Weights of a small mixture-of-experts language model, trained from scratch on English Wikipedia: width 224, 96 squared ReLU neurons an expert.
Below are experts of layer 11 (counted from 0) of a mixture-of-experts language model. Rows are named router (the router's row for the expert), up (a neuron's input weights, with its number), down (a neuron's output weights, with its number) and show model dimensions 112-223. Each number is 128 + 32 x the weight over its row's rms, rounded and kept within 0 to 255. Numbers have three digits each.
After each expert's rows: "comes after" lists some tokens at least twice as common just before its tokens as in all text. This comes from a sample of Wikipedia text that the model never trained on. Tokens count by the router's weight.

# expert 21
router:103115113143130115146157105091138118156139117162130126130154114126097165080156085128119155147179105183140134113104116163087069063085146149144123097130116101134079107122122164160113164156184140160116130079140159111099131086114191104139133158124134130128082140137120093178133168099142133132166054145132168094112150182125176102107111133113
up0:106170139164070059142046145079169126155107084125142106112133170138123076084146113126054132119141122126136082102124123147171147133154156052172124064109098076097075087188140138109138143160146075220140156095109183132140165091126113108083187121093151186142154156139134164185140158149189159077107119164132140127107147161125144143125183103119
down0:179148155133166119118102085121102173119170080119176095083075100179104196149116101116106092217167156152095177052154156130086114104175130108174145187148166164076158139079135066133159124112099143123129131149149172152082114137152151155091107139145130131141161062054144148110125126086137133089107147160185121141110069134169149127173084169116
up1:183130147098130153098102150224076170098146149161051117123186171147115155108185158139126093115111158065092120141107163076114182174108138163143124112116128113157136112142109146180136200161120129104152111104141168124098149127155062105123107109102108159051155123156118102112119145138112139077125119065104121091171158120186182194133124120117
down1:121145120100150110148086111080140174127074104149168087165091155133111093082131133165082160069141140156136113132163090149119131073106182158109093115148131128108064113093085115181177126093147099191077126144153211130107117120163099135118122105153101109074113123097162158123137177127142095125140033075145090094075108101096147105104096121170
up2:131124119142167123157099134100144130129140155128140121179117105107102248110166104106127107116120149150112100132119124172160121127100099169108088109075123132184147126106162176190163121120118114152128117086117186120094141094056155143120118080072105115130105104061130123110172138100140122126134117087161156077177168156165170109128100122106
down2:130092123157186170126134131090114118117108081066181125140105127111174147174115108145073143149136106105151188165124131122117132116173111151092159118113147141129136159140105140053117088101086128127160101118132097171152162127107146131073140188116084097132149169112129044149102154175135164083126129096167130187169142144100107086093148133096
up3:181149103124156147116090117124173164189091107073075113128111103141106130122112192054120146049114108079089083118135136181087115117179117143110129123131151179150084100105095123136113151141105156112127070119152125149184078164131140099091126106106118143092077158103104127125123093123146122140109104099124090168129163130107159143170166126105
down3:104139182050164132071081169128141142118107081084133061104169114158131070119114098162067136131122121160186113125067182136162115153136083057149118134169166096138105117151137138070160102185152083087118127160157078127069113083167171133181147140130146108142108137159104148103097057145137092151123163186126146144175128174089125172100175157125
up4:162094123124145143115137126111119114078081177137188128129128158238108131116089116117117139090134164176134106065106130084132098104146150139144116123118135128111137104094148125147120066088119096161041128088114160126155142169102133154175108096124175156158128118143089129120175182117204081194170111138152117079103104139116184102089143152146
down4:110139112156146144153123131105096160147123111100077168118112055148076111080125105126142103160120109135106152099130124146194104112093087067080116156053141122123133144116107128071184138107110120155095118148191113201088148160146126117153145131162129089124137077109138109150105140173160145087120178124110122093121179133184153146119114177121
up5:143133100100136113128142076140163111127157116187151174156117135067075135126102128111130142106151141122096089168117109127034146204193158122121109185129113168110153148064077118157094091139099133093137106144107145154091160119122129127107137135063073094128102113153121112115144192135089120125136155100137146168114092085109139131188121189109
down5:129121141128101126128086133053203096120110142081125071195151174136116127064138116090135104103147117131192122099153117148121102082119157166109090110161135123096156124106200135126132178098157126105109073080125120114070117053039118162092146124086099191125138159123170156081156134142144096123105127125122128115120122204173139131147104102145
up6:114134182194100117119091165117073120156116122139141161166154126151103151114109111101140072116116144100145087156131151145078119148114096201194134052103123104109111131041125108143061164145124080178123090131134106147101137156149127094125115098150167180109097084084129141090159109080136121128142162161157126141124152111130160202118159158142
down6:058113152116106088161152169094112152136090131132123139194136086092141151075116146085097127077111130102099124138078162159121108169142091140158130100098141183073123161113171153102127164160172140139145115123075068142129207159156107116117111126106151224084131094099154117108207089166166134107134119116153140136083186122106122143156154131162
comes after: " |", "|", "°", "′", "7", " 6"

# expert 57
router:135120110094086154096148150094135109165176121157192161160153179161061114116102138148121110173115148110133102139135143130100096136117166210198143102136115134171096111118066115171144197153151074146130162148049156107098104144106093085100122112109133177083051109151122161109156121132131195132082076108106123161127139088142181177100128119120
up0:128088178122116151149112182183141079106096062164146106130146106119167152136126114108070114081182128159088115137087126091115162117142140117123172097107144118157154068181117160132150175106150126133123163084111096156124141134117125117138072128121110102073080152119101139136191184080197129128143079084077109197142113148106143068130137112181
down0:120123108128141162176133139124155159126131087078139116109158118084128142197060115122154154148121156111106106078143237135107120153131142096186151101128058119136110056131162130119154112146108123119138109142150111156037127167077118099143133161123079146081140138094140100160177085195201167111057124097095063096149151116149136101102141118111
up1:142174142141044157125136157135133213123151127142130154124158125132117149129114095125089093124145141122089173146101153181185104134132127178128117112132164106018099163120064166141104168131113128104147089205082139123106169088098116136107148094218116093099153121070111109165098097156177162212168111070178100122145132102101171171131141182147
down1:119117091103148101147105113101112103113118187126131133127210143104206130183115152098141094178142163125134152076126178207156086144098103170132141153239114145121130097105121101130105109116156088215134166157118074129160097127154146152120114122156100131117123128106153156070148120201128084085101135090171236121160150157148158127122121150120
up2:146106076056073120148106145098142100093128162145123102107102145123120104089206143111168105139154103092116085105159088153127083053133120078110128164080131202159111132129114150139127171145156116064132125191116084139147116115134139093101100108111083094114113183125142128217120075124131141132097111170093125153124097127155119119110160129108
down2:105113112150128116180078121107112135094129126102091113171163106093123139149088137095172125152105140091116158133108192180128140158147142108133102120135158172131131127193103126156195142095134154073090147129155041164082147175145179155117146167118128094135158218098117128092159116196085207133161086095170100106095137085139145158115177102147
up3:119118195148140112150176142186069162129137136122131131223130111166026073125150145114144116184076046151091115101134162146137050140097171104153195123140126101147078104152105095096155163109175096128152127131169171078115142097130098203070158099113131145150110099069123142154170123114142122111133060130154121136098140116134144172086145085159
down3:156160060139154113119116105094099114151130189131141172110095059131110171209115153095144128138122169085143191173095177170136146150102141140110093121119146147167132120065150091147180154110151120178103148118160136171145102155104160100080137142137151124112128145069155147159127076132086144155108133142138135185119143125140121091119147163137
up4:137129155053137167110143104154144085127150094184056173085117148194117149115122118157121112122062027130076122189101125217152127114130117086184112118105098159163127151174063102151101131114098126149157115110105154134153145104101129140117108149104123118095079159171131125138073055147121168059096130152189147099091184166086101180139161121081
down4:110179135064093197089100171073126154078146139193172128091085114122061117101155164121137133083177157114131135169184126114144106091110100118138140151167079180122148090103159092154130134089140056139091194141102073140100086184188101098174142147151087178066075176152106154138141154051093130128116084153174107117154149176178097130148105174049
up5:116130169111032172111155158142115103146134096158121160166092112164140156113193104165123119105135059119109116186141106151161102067117075154128120129104133149141113152096098186152136165167143088108163141141078164217092066087123075123108163100154115138137062124100131147156158083116119139094104131133112178184127124142143173215121115080130
down5:111085071125234084159139097158145169162178090146184091122160159133098152138048108139161121115132170113105221126146149133102107174166147085099175164119092100140201117150096091101125123105170173126117174109178120150110133185159150152158094167144116117130156103141133161135146169164119115125171116172147105100173164126102039076161127140133
up6:161179128128127138160176116116150132165117133161128104088234107154136097124146114180091125101159122176169132142074134134103124154174192119158128143162146105128179104088086091142122172125152091106155150057174103160094133144121095105064144104121106155064099164166101099137172146092180067147112081073118101159132107075150155166128139112189
down6:114146094104122118119131153105109161141145159120128077050196120111176091139159125111175143125126141111208104134153196095106132137113093113141166089104080141146156133082146122094161099119124167098073128165163111144105075113178108156137160121143160103123087129143089175143120126173190071067108146175115079141080162128166155121112171125090
comes after: " of", " in", " as", " for", " is", " with"

# expert 58
router:140123127124096137091106143118133169182131070127119077169115106125096144060178114199122106179128122126153144178126132117149153116099101185152167080081106041070065132117172168149095179183131146139157095198095124131122138101155139104151052097140137156121097077142095143176100138144136110136128053153151109129092104154108146143158162124101
up0:093114149132112125098142137172184145199084166193123078125175078143135116111181140130105050143098050134137152117071117154119169110133184147142163134154105106128127142118095140140069089123105129076100099142074105124158150112059159122102194169090163139129124118106149130136109097065096128176201081154165164134135116182150117049082151081107
down0:119143153103119154116125128083113100166079169099134109121172107139164121101106170099085123123127103123138094077156201141116124172129182157118195117138139121082160113125137123151150159142144099091120121114070137127166125095088145033113193164145078139165105130058162162191021108108121106136133152165164191104136143101139106083139124139100
up1:126105186050108147068180139101162163136116132104120148208150103115156168115147144157144168168175166110127163121097168124100104163118156138148148116079158122172135150119121186147100121165090190124167142173116173173150137081107092146149148096132179116112106098145124083140118146163116173125158154102098114102185165105114184129121183107152
down1:158072165205074124057200117120108060138126111118095109104123076117121150105159146086144111145063119141157128061171099158109136139124126091141097119166129167186125164095123143126113147115148160079045150111170149128109159128144103179117168161125185089090142158106131121152112161195092142141136103161142123099131172081122121125134063103112
up2:198118196107131209131104140156061121127135107167128098121162125126144193130199119176126212103048152116120139107152153082135129144129150062102092144153146127095162120092139081103130134113158084068133154113160161092117119157156138137139083113150168137068107116140129161086146081062174152170129101061146123130137120158135123121084160107134
down2:099108128098106159119114114185116133133102151157154144075105172154125086149094102124062119118144069184115125123108162109103094137161141091104135126133092146038123106150164170112149147157191156109131125116142101060110066120094162110149103142101152142119131135163165076135125107100184113143214141139138149134141157120118122141142095095156
up3:083154180156125114100121141128174087119114052112143119121049153075082121090162146096141135103112111085160088155144073114090135094147083193176158070127141127140090092146102099098084162133107106109143105091100088095081142142147113110158140137125101102160111166151123062176231052097172158042107135135115092173076096118094132118120128138131
down3:158071120106097125183159232138134116157156144163143139135117150138167130197144113128119124112126105117118125114121129102110152126147128188137105142112201143152116143165187137118118141137129090147171133123118119119153110076034097122169170062108142122131098157161194144124187126119146132147173140105128082064119195068142133093096121132120
up4:197108134150151139045155149124137165133118116130081148097155183104131129144159171158102136137108157103081214127094144118128153085071095138142173075086174128086072151086083131139101170116162153123132146159097137115109102177132098120071112094123120110118134116136070119110148108127165114129145108106148085142127122101165150142127099106126
down4:161084074112163102135101133110147151121121110118145174131097148127117130064080115100102118100099079148123121171127118094141109126138122131150141128129113111181107129090135074114162143070086114163110137089112128157165126151128141104077170117147087131159131157148105138113133149188154155060184158167177125137095105108136140124113139067093
up5:157127116089121131136075143110119071133153092139141172159126120135157161120174092133041161109109092117120159087174084105088110117123167181118173106122117109091084147159176131069167107105101133141136127086140137143132116124105122110136124128126141074137131172120119124178144117140133124131136131113107103102111100163177152107113127119049
down5:098090015156159113129080108110090102193118122081091052154162174104131157080170083099195181165156111096162159102148077145162108091095127165146079143099117121135133141127126181095146143189084141117104123075105131154127119096158080139110144125123144128166060129082126101156167128119119130122165094136108200075159152142175112125145107096084
up6:106218107129045127173091090094190094161147152158149163139109106138080175119104114094139056107167149172066132144195128132129104133103087226168083089097130109133122098152143119062126099145133117077141151121084153100106216137151147095128117112071155144116124173137111129111145229122148121138177101104137144122055101167167188109110102120106
down6:124163087148132165165180113098139162145087105110088087173070140163100133125089137094165057100176151098111145110107106142137091156108067200129130058148149106130147120142064120107126106228061073103133132136168191222058137156054132091104147146126092094146166146162099134129103115076096195102109131119139098131169183110116098101146123148127
comes after: " |", "|", ":", " (", " −", " /"

# expert 31
router:158175060143110192175121158178131103156151171150120132130123136146091133084142150095101132126132137133122165118076164099133079061084149175085129150135148133149080120085159104173115141090196155160114147147132112064129121129039151161088122086132129093144088123126105147115102163089174087090133081082096089140106106141063139115161115142142
up0:121092153130145086128082156133093104126155116151079192139215096145149077141095146160082110131145088174111165125148127133118097178131107148131222134120066086149137123159127125082104124128126117134115128124139177131161140128118110146040132164123150133083112116118100122148104167147161203144152121151157096159145180126146126096079110101067
down0:130109135142171138176106150136116085130153122123103077116151148153087152124108129126085113121099131143197147203103141109105105194127185102145171131158170102040122052128138131163123116119166147180135163060105080175141109128136162141095151103146119201109062122149095165136175131048157122092177117139161104147098064123100157124122124162113
up1:129201144130120178072157158065154087125142097098128121127054168129173139103150072179119144141143123117089139124103215139151123086098098112149094123136147161163182162123166153136094142111068127119080078154138058105190120144141101137154066106146165122167095151159140124127155160135163177029146158122119125152081190204119176186143094142116
down1:149160146146134123122167109147114164077080150148156133142109087105146123169178088120081065124098137128100091185054124118137103082105102077193115104149140169104168117135167146171156155076173128135143125119143156113131127089132125104142092111130171145112153157130136084037148166138178144119136113148158119098129144130155072142078115137125
up2:099091173083180104152139131139155128106125098171185144201131140109080176074161097143123110100081143142074120169108128102127160127115125159146162082142128105152114115144101113150095119083126057088141081115076138112159141109106130126141086099154105186117051147123127170099200103157087200171142108140127153122058073158149132168144171142089
down2:149152133139117099119117131152164146130159136171157102082041149127109134162193124128101122206151137182128148147105124127132148108111126128165134127123085125203116115164123161140124130083145054118165109159115136105173146146120104137103091181086142130084189066059133108133153168172063164150136147097090124169087137151124125086137082123151
up3:146159070140168202146106085144093102170078145171155123128080147108135085146150205122162127123150120100094122141151144085123136175131112116162131096123125131144093075117210152171128149171132093153111154148169099101153106169098135157142109123127141119088110164104087109174119168089130177143162080146163144167126119109191084120130127098121
down3:129142098101094134211136171139132130166116092176086082152133118151174091091138145076058172158128130075189137141169172108073138109163120188158149076110165128194080125088143136193155131105143141153170097116146189128142045081136102090164145114128137120096079167130122118128105138161129156157122136145141122157115139071089073126164073053101
up4:160151159171110156073087130140139090169186105169174086199092126131074107134157123107101181147172124112111138156166123087128131092204065170074102107137143199192129126145162101150146129150144117127144114180085107093179108112126124179118186094157110132105075124153106166187111165186154095118084130136137133140114113092136146139145074052123
down4:147070085115154117147043124107175148110181073162073168175137166168120118143150182147119100157114197118107132091160139070113154111160110129127080117117099145172046142154118125162090156137141099086082092159133135129086153158091149207093180144142128147176135136126123119097070187138140102172131147136128130089105139089107054149131070075079
up5:114137149145080125157066132087134105089205135125167143180111175094109142089127139087097114071130199129132128154107140133124147106216102189121178185099118156148124121105168121133115118121154152131126113192191141168112189147127130141146145144123114157137074169091101149149105092108152132138132068078146108133158112142068078117135118141113
down5:118080091104143055111096144117148078154166164091123149128105112142181104135120125118137125105137087084122109139161134204167142115183129156156150084198162164125124141127161113130125155078091170120080136178147120140147154096166131118133150127102189102115133122173109153083119115140091088121125101114107123155118151184104138167113175035085
up6:159038119094162084182135091099109083097211142162146078133183118195127172110102146094149137114131126097107134155117146171107205127111130136091085123166135090146124170129126110123120141088109102148171151124147087085123099139100177137117109134098126144169096171137146152133092123121178161135092122138078122084123153123137160068154132123133
down6:156124180152120162136151103138140151135104093142074170091139119079027099100161168122082192149138129119128087117151122109137099097138157129094111136132116150096141105087170134136171137109126151147145142126077133146103113175112113144141147064128101142165161144118149177156088049134149191131163149104164099162119129107051142141128132169123
comes after: "\n", ".", " =", "s.", " was", "=="

# expert 28
router:188130106079121149180097139153145126140166186107140110148115108144146122090118106089096145072131157145091180112157134143121068059120094143127114103126150142120140098092061096138102131126150122095130074116154139191144097049131070131077099109097175146132085151126099100175142125112117134171111143162115083123130111134136045086109144150168
up0:125150130096073147093119144105103154091146073153138087160140067082131139118132098136162121150141077113106111111147091211153096171137109163175131085052165131157158150123091117130081136106128072148147124080082138132148132154130131175131176103130107155112080136136117074110115065122096138128142139171091102071128083096125124115145132076117
down0:118101093206074074104092108095145167115115142140169108129231105094119121144124128138108107115120098153100121117159131158134202107166129156189173168108063071111128127114118116166075180189121072102141140096053118144111113157141107070085179125116123112153158142120172098121143081082134128152171152124095156163118164160095098085083108103103
up1:116090155111165173113109129118195139162116168120146110128227120091123142123122149164069168149106116133090170162152131056153101129097130140151131130117136151104121102119108130078078121131074142081121078169154111128112181106166035126161132108154085124153128205136067167161147136149179147167139130143122077128094055180092160138161147133155
down1:193091143054161086127127122143092139141113148127136147119116076106085134146172142122117104117106100147139177150126121110121091133105119091085062178092062136101142130170134160120091093118093159141113128071126054124083136110141205131199157121063135088098082193090125083166086145194083171114124149148189163174160127132111112098135097130153
up2:113186158100113150127136103101134124203202149134136103190099074164134090097174143124130095114164111115072109155094065116075102137101087178096102113075087116075101097128132126137166131090177144081180126175165102049100093112163109114124133117103136122125102097155159186106117148121103174212125096109129185133132087110115116112107127116128
down2:150165134181107135157085081137178127166170175104132082155110139139101144061091135146081087101112133076068117111128089137125170164130085084129194154095144140061117140120141124117151117094144149109131122196154113123125107117162101119141216152147144123158111081134135150161147123119216171092152118168140143129127132111106145121121129067069
up3:148094170119149161142169165173087119116180131169105200148076075177113160107184127128114160126126118149102174160096115109172124104150120160125123143112106128156075125155091091101123137152154119106175102152111102146112127135105062196153069151123205079175117117110109064093174163065104075131123145120095105079087125130094120118133143115105
down3:167104126190152170169089139129087115160096111148106144153190080156184090119143109091119132066127152149182130122134084162125120128143104137182151102135077153176126073159092123130064114083123117155105065143108147156129043177092106122111083176136181129137162140152136090152098179155116154083115249126148119121113061129109110150136111148126
up4:108101132144105185133107149165124129152205113130107178137126121101122131114103117132165160107135144158075160111076135106153098144125069130128109072165140137147117106144130148155126138173166163179127133125139164150115065061122201143138121138125122193157096172128120094125255121111173141107095127112097111139083106134149168124124152141108
down4:127126100098138118154091143105175157098099132116150130094114145160133111097051098114162124107116156092084191092165111186133175134138141087119138118099137205115163024148103075130104129168092187125127125121128113104099147122124162136058113127130169141046114104148128201104130110115109147122119142152067170059166158158180147103119116148114
up5:177127121091169086184144142148152127133137128181169142105185160122161089109116163184115216192155041149099127099182173054080167100179198113081129090078129132186132151172130088121139173092116133108154132091159154091126163133078139146123119120158118157061136093129120128148108168175102166164133127097170148096143166095148112173139161070075
down5:083124130133156137129141152087091092197151120107180133075165166164107159118099067096104137142137158190174111116110111171097169107137145143151150099131091158145098120140081095170145098139094160084109162187111140100096101121097109101082153133136157127187161122099138154062084154151146107152096088105145109133153145125136045163143125076062
up6:152179111072210133155119112183123083092150180157183134132125091130126093080150124200113187109136178146138145128128160069163097102128101122108155070133125143138143125157088112150111127094086150122090117104136134149059158113149154130142143098161117062140108161133101112102090140185124147122118150144114110151091077121166155154212156149156
down6:143171126112135134144123068083174135135100104145103107122128116140128131123104146150153118125134220164133148147089095116138151139141137181119151144121160159116145121084125113108167046070089116190077101102163144094174097103132159126119120098118150119151171130127116184096119141115215096163174104095181105164208161175196127140086125076141
comes after: " |", "-", ":", ",", " of", " in"

# expert 11
router:154149135086114137085088163143152134117162161117140117157145134139163105070147145160130137077080099150146125191116117159015100089125161158117158183090159153137115142077123122132130166139196133147101127105109196150099092074153088154060111129123169077138049186141088148131117141086167137112112121000105150135149119137102163132145114124148
up0:114125158138166106094138122141152156080057127202084117135186169132071093127158136144162110162129121133064124124108166109130100062094172129121129125169096119118078137140134190127095122120163079116140113111135136083079159181122159191058089145189168133086151130112111202144127131119151129210131088125181129088135115103130128115088121084116
down0:160165121110201091098100147165155080135149107137113195134128172090183068108165168165122138121172146154127154140188080156125141122152146115158147117113146107128138157137103138145122114115164131120124123181148077131076163156114104095152126134121127110111142094120098129149127083134130145129206170093172101112137135128081137161158058132161
up1:143116126145130053116061100059127135102089085082158099124107125084117102076181126104101128187130145143079108158097126147099142143127141177089128134153081165200097127156128119076184090089133172097111122082114130106105106150145132090116174126167165146094068180133138162169146164129127099104125084099126108113158067096086154154158141135192
down1:127150134154164050162117111141150149152172109062122063211117101093128158118110096151094083119149175158116151193187169146172140114143175120134133138153128129157135134177171113160090138088106180130120163142162122104129136128128096121105126146120167084131148154130130117136139138141095135111113114165143179131167098151141179149109063139090
up2:134163140139094193134105104153127185150117146105114145151105206121168233083135124170147164107196125162113114137121099049059138136104097140106104060139102161166114078119075112192131102175099098108132136123093142125154131081098148087077169106111105123120141111100105172162103164113152086196111170149096167107139091100137120197125148135100
down2:118165109130146160094172028162140105121155139143134128136147146136098178078121084197079105122197141089124098105143077145168137141185107094128089122070062111118112131141151162179151178129142108102093094107151104112164138095135125133126138125184118164124117098157172144112102084137170145148109140103115185101134139157136132127162162158103
up3:100172119112097164055110149161152128051129144128076138185133140143105201104176178137167201071095110118116123173193084045073149150118178100083135107070077114085111150122157149170139110150191096116065140133143100044131145123113134178169188137043126073116110145162054143156098149078163138129151100119167139175127163145092152115116107109104
down3:130067137154076157128164088144083155055085073158122134193137150155122174171154132183143190161135156141168147165149090125138170097158115153154105134111123124123132134134217147171119122083145113177061101132104095120107123129098133108142126104188111093105139105146126136073111137140107120143106148119080121170093109098163128168153090092080
up4:092064165141062128122127136125161129106140116152172157142107178156101187124135108108127111079131142123178123162123160130138109138134136175149170129147156143111149129119101132162110080065183125124185113137129134185075112133146089177158105078150098178141083098097128076166161125051105137120161063125170201117140078120153094124138149095149
down4:142096088149111125156187110156077119133134112156098106109086099117180136171137150115159170159188189092175169141113079103137105123121163136096083168095116150133116094150147157083090160138133187068124133118152124163096107136105114106119058174103216123181144160144154075154143171070128119159191192168110065134136100088059144143091131136143
up5:125151065116102085170149076109144189183173112167117114186088108054098138110139120147148172114097073115140063172121124123123155119079123120125131115156174174140128091179096060077121118140175105146186136134105068118100098150132072136084130167046133143120114082061084103113131113124131134163132114171158141125078121104180108159123136149148
down5:093136169099142142112182115121150122110118181150109120150174147117097178083171105111132120144141137131104116107108138132114186149101143139105142108093149117123138056120123116087110057119174070138183139189201154115081150137143129144156119144093147111145091093159102083090183161124146090153141140051126182136124130200139124151180112091189
up6:131137153069132082186092116167114142090172101117085164147118150174129109103133095163129115102138153123125118169098099185118141124121116114132171119149170136130168154119114152138050137211119048150160099125100100160083126114095146150115134107101124135154132143145103089108128201088148115089087156102162154123142152121183149154074136124064
down6:094097064126145152157061149139091158069080160105097127144170078076075132143159102094088090107141059107130125126170126144096173043148161107193111113181129157126167128103119130080094151103160092067117139130139168114122086130102113201077156172131145061146133097135122105096131196149120133099147131121073084142136143133146157139145086133072
comes after: "\n", " |", "==", "===", ".", " =="

# expert 6
router:122110143156176131124141142080094132104209104149119055136075154138115179066122136144069147124079122154104114094093119188096127147170131121128149101087139156138104169137086199106131141135105094117150106132136056133102113130085127152142131130145148096144107150159089151135152129094147131103131073108156065093120120138086099114109185157099
up0:159093140129116127075096124137107134185127102125092160110115165112135101094113119072135171134159103127166081168141086126090172118150102137167132121128138122089077170077105192167125082107073148165111066063162149116136123123147151106116079057089103146076115185141128146080125090135128118172110101154094109120143146086112106100107143156134
down0:195160104094109102153077140155154097103153147088152138130133079170150149112093082124086139109078184140151106133162135110188100094100146136138160151097129110181124132136205111119098095090111135083108116153130132117134126142094116133118157057137138129132092138144156134079144116123080208170130151099163125100159162143168135171144147164110
up1:156128079123180106128180122098143077073157095131158155133121126141142150110108116157097189156134158113120076105142096111173093094143148133206081138187118143109101127109130139172162108103096112157091180130103059165076155084160072120125076114134133100087088096173114207096148172128112102125148101161076136131151126104139158127117145145145
down1:167138110139135081176172120108111104101098134115144161134120123167139076080110169139159109107161142197139133146133150110166169122124078085108127095129124093080105102137186100075106094111158119176161146133116098132166166075166138121155099164148078115120103067108130188049188134111093111110131161170113110133130134185134080149128164166104
up2:156121175095128131083110130161121122144119095135097091171145175079097151109142151090150120154083176123125110129083153143124128133138057157085079064119151136171168178126155169158146131103105090125160070113138076160163129179067134105112149075143140083168085108134094189080162145093140176112146096093125054105131148099061141114114108173144
down2:177111121121144134192145099177103157121111177129142143072091060175131119082083127088142100149164124157129158115077160115112122129143090114131119137122156086135128131126072123165134199132103124126125085131200125136141113127137067156078121065086075149120124122104184120137083153153107106182104115106123112117178054117169115117118136136155
up3:177189126107090087073151151138164096161122169155156071168151140121116170107203109149089147107118088124113161100106133154116190134113125103065165166134109156130101181151144163150149136141103098122080111142163161152117108128054156129138145103143108103147131133174149124144152123099140109129134106121150135134124112133101156103076120071078
down3:086139108150145117123179142181148026124078021133087134145069147088118153170190090107172123125110144130143140085138083199088166178151151121148140145150102162172113088110175139095144112102158107146134151145122162124183156155087154122116169114120185112119152147094164076142105160160117102089156119110063125126163133153109120105117142104131
up4:160104187160126145152080124164173141113145130157089134117159140130116168092098114101141158105196194114116100129145079115065065200184106166100061176136137151136108119054146080137173087129157102092117155099163111181087110145089158129143172145115195106072112186153151113065151193116098135148127162139133131119119095134201099144145108117132
down4:142151114128143095121156146083126168133126119084103146093133138138118156140118073119052090100082120120149143067123132200159134167127121082098105137113137101137117155104149073116149116118099107130142158072180125140074176113089157124131086067127112106143158148112146186108153096123136098129190190086099127062070139194149135145184073158133
up5:161115161128113110156107121136126130142164059079109170130109140147096170104078132081169213079133123131089129103118099126142128139083088128138169114125176184172139145146166137123103130120167170123103142124135153192145085060064135108131123103177107107075104168170114143161130129113126167116103136072121063111151140093120065089132114154087
down5:165109105131077101167184188152155116160144146173120144106151090138171106111196108088173112106130124122158084116107078112135108080125123193062108107140179150169098132105173093100125165123143088106176147126134177169090155104142096150045166115129104143111155139152142095175140110141055143069115134130082141138138088187096128090121139106145
up6:111105106121148146132145136098163087047132112110181157103113079160149155117071100112138147134102121122102122179088156137106159127104092116102090147212089143068119157111112140122113123118110119138072081130094072087144155083141078071131083112115124078178100156115135142161105144138134109040107139121122071176120122125121119143085134153138
down6:174059147140105099180144149140146160141186108142085101155161073144105112160092123094172155112143139114138162187062147118161133090147086122152153171133130128092182158153190149170144094044132115089119125106167159067140108117131112135145180155130148152146178102180170156139122113170143115111173116097137114114172170137146142093152081122122
comes after: " |", "8", "6", "9", "7", "0"

# expert 2
router:090083142141118119125119092165119130080177098137098134110115107153128163085155067127132120177068111157108073105113077159118100033154118136117147133047129150111135132114118134123105180117074127120137149158101163173115143155096111105124122134159150100110072121172115140113101136126101108100190090168138112088088136155119112191126195117117
up0:092145077140138130098142128086079117153106158161181064101110151098079158103089111147132084072096163151088108075157153134055179099138166136128197106152152169157163111167104124124087148071095163114072130107116114119119143075077138148168133112157174100103113152139132133105090145158119138146131111086159106139176135137081168134094128162092
down0:124136151146151173145137148114159174112150132112100202136131132088126087114112138088080158110125089062097124153124166146164097134172123082064134110102152113110145142105131159088166092130156117150133184108104088147046124153115128161116165129053153110186094080117125097054134152067188087096177070150119157123187126113115151156132142161113
up1:166080077114139195150125126139092180125169167131174137088100091097137183107132114147113134131087138081099133128130089090033095106085153124086167118123158145167120168111065188152106065153132177127148150151113208139152143119093090158106129100164159104129124094117125129093128141122117099199150111087118133205112154123159160098087155102106
down1:077145162131130155140126072124067186129147146178099128118136103088117092121080122125097117091136119096122146101161149185086093165108138046098116127122147070125083067098136164094100132170092111158113113101144143177106169148111192075154177117162097098124198142134152151081082114144133084173116173123162095111102172123111092149152125137140
up2:130108089146075156099163131127151091069070155177095170097158123123133171102083149126144090176153154098170083105133115143140159111183163091126106174143153119158140116149100164134112168152142112160110197062083081116168102133108115140089223114080089173198149092088127169118155164120116130107117165166125169103072117129117116140201117107148
down2:158181123084112129116129162092196155122101140174078150084122098153100119186055149106147145134128088173098134080129102136095095192138106123126095122142088170111088106099054120144154159068195095084096107094133165119152115164162124147105075089162130117119080161125126096113136088102134144104179118110094131168169125107103135057128105192157
up3:129036157078080162155094133092116077074104137112128166206096139114079183116094096148103099100088155118133135138150121121146080115124172142132065126130127131156096136201130160130147139114116153110093148065167066150081141131083185125163125075143103107096075200172127193060155121104088138135101131105079158127151117138166150145058095091181
down3:097110142104127074172129127097186176118145123201195127126144157144120153144099133111135117175148151128189091147103138088086092153088036131155130196121115134149114116102129110145140159050145079115096116084146155085149168176183173092124167180105128162144185115111072139112110122161108090113131155089152199096139199159142083186119122160155
up4:052135044104110132159085169165135118110109127097198072129127076172129187113127115212090132127112078159118128157198093079158106125138163088127165043157152154170110172102124130135143144126122110158153113062124111058161101104118175103101122132114092165118125155137159148163122123146152103096158135088134092091127114081137140175091188075095
down4:128099102137125106093051139044112128132129190133135127151157146113141142124110134098092098154129142136141140158170089146131129085125130204110172128127108187133151159099156083141206115162104196154144111152194139121137157118108192132102107059135146081118129117126163135090115121130065029096145101099112138146123189084140076081098153134085
up5:161142118119095036117085112114183137103155078125178140097138150180131155123097120146187048168165200195086093136118142127115113151109074160133114132124164152113160142101140096093114188212150145108151130062133182140160153077124153119123094113125153114098114208170125136168109145103133105101157136115093204177165116205166113162083086095147
down5:104135137168114127207151052103162151113075131119104162078080122138157146114109134085156109132160198121199141111090099133119153156157112131146136134087134079079156086161122121149129151175108144181125124109077151139143171142163135153102060098179166132171107087149100098079115177121093136144172101097117161145087145104137083101068089079127
up6:089125135173120137106075097078125130182136098158091154117141112083151108112146064112098149097158102145105108074190130105115114086180167127174185166154117125117069134128163140098075137135096158113123140132096125160077101118078137139093190160142132128116064119118151108132114124093152121089107089123167132079172063172118165083136121146073
down6:099140181176109077168116112123060093133105126137074092090169155065178127163159110126186137136134109162095108108170108196126135149158139063142152105128117155106179115086125199134195151142130105138106137155127147066135120117063087173132085112111143124139076183139109059086149121112085102061150136080121123126137139108122178167142137131074
comes after: " |", "|", "°", ".1", ".3", " −"